{
  "d_model": 384,
  "n_experts": 64,
  "d_shared_expert": 0,
  "activation": "swiglu",
  "moe_layers": [0, 1, 2, 3, 4, 5, 6, 7],
  "normalize_top_k": true,
  "n_groups": 4,
  "groups_per_token": 1,
  "beta2": 0.95,
  "batch_tokens": 262144,
  "dataset": "wikipedia_en"
}
Below are experts of layer 2 (counted from 0) of a mixture-of-experts language model. Rows are named router (the router's row for the expert) and show model dimensions 96-191. Each number is 500 + 40 x the weight over its row's rms, rounded and kept within 0 to 999. Numbers have three digits each.
After each expert's rows: a language model's description of what the expert responds to. This comes from a sample of Wikipedia text that the model never trained on.

# expert 45
router:528531479475502504499513554470490514428502519448445561505547518500457469474495519553490511495468540538470552536537521545563451488490474549547491508514495595479523491529421482475530456369491514463477561474456449464496536426498471446523535474536494493542514461581502553521479470465534554557
It responds to: Nouns for parties, offices and institutions, such as Parliament, Party, President, Minister, University, School, often in election tables.

# expert 43
router:520497506470483510495552510577447516474557530478552550545502545497499477481491525511556473555549485528574483507485472451528479392494453526572530608495468518488501493502512451484559431464501411410381520463484460453532492451464467428513521499400501447587530478458481537477507486458516535523
It responds to: Latinate prefix pieces beginning a longer word, especially trans, ex, air, sup, as in transplants, Transitions, Exchange.

# expert 10
router:441526508435494478483562495495433521551519487460512522589524541514452452397494535512467467472520557557561503500492475467523472489509487549532487531481509510445537533494522528458594447450485487477492512495525489438595469476505453409529517502485454482605489448473481567502491501477498506509
It responds to: Capitalized first fragments of proper names, often South Asian or foreign, such as Te, Q, Pol, Mad(urai), Kenn(esaw).

# expert 50
router:508540470531439472460540509440463561539513442497473535565507491510413511489435572540512437470526462495474557538570474506572535518557492523513490509467467554485479475518467481456579513432561506525433542493548465442562495544509472468541538456426464425523481458535515507476418512494531528521
It responds to: First pieces of capitalized place names and names split into tokens: Long, Low, Wood, Sand, Read-, as in Long Beach, Reading.

# expert 47
router:385542444535519520494592450462433489459522481468456456569517509457491419437500532477503542522522437530531472470490533493500423517532467560525511550523468540517529396479446529456554443413464505471511486534531514465530491504477493494449524448473514504462536486506462559502492502495495498529
It responds to: Prefixes un and inter (unbeaten, interceptions, union) and sport words like football, Cup, medal, college, match, mostly in sports-season or athlete texts.

# expert 16
router:416480492454493490465544503481498554483525489511429546466565489432419449441430514470544528526568477517508481474518484481540463499515445560513486517518480537555487481482450530497565479431450489443490558501447407418479523453484496476488529502506496477486502466565501487464431509480520537559
It responds to: Final word or suffix of organization, award and school names, like Fine Arts, Air Force, Management Agency, Research.

# expert 52
router:479508479556448470459541506493437541481548411483532534478501536505511479411468536501586458576491510570460537600539515513605512544539503543534554532543476555511514481576490546441494511418534396525501533455469518452433534453457500388493511524503488474547530470560469523461482535521550513491
It responds to: Middle pieces of place and person names, often sports divisions, like Atl-ant-ic, At-hen-s, J-ess-ica.

# expert 2
router:444492445458452495505569461469468514543566495474474557575539507506474487471493549493499521523437545489495499575524507437561483481544437508544486529528444506508521523573426504453545434505499538477447541533505530463535509481468510474563498490446526510582523461488478506511493497468517535532
It responds to: Category nouns such as family, species, type, form(ation) and organ in taxonomy, geology and definitional sentences, e.g. "moth of the family".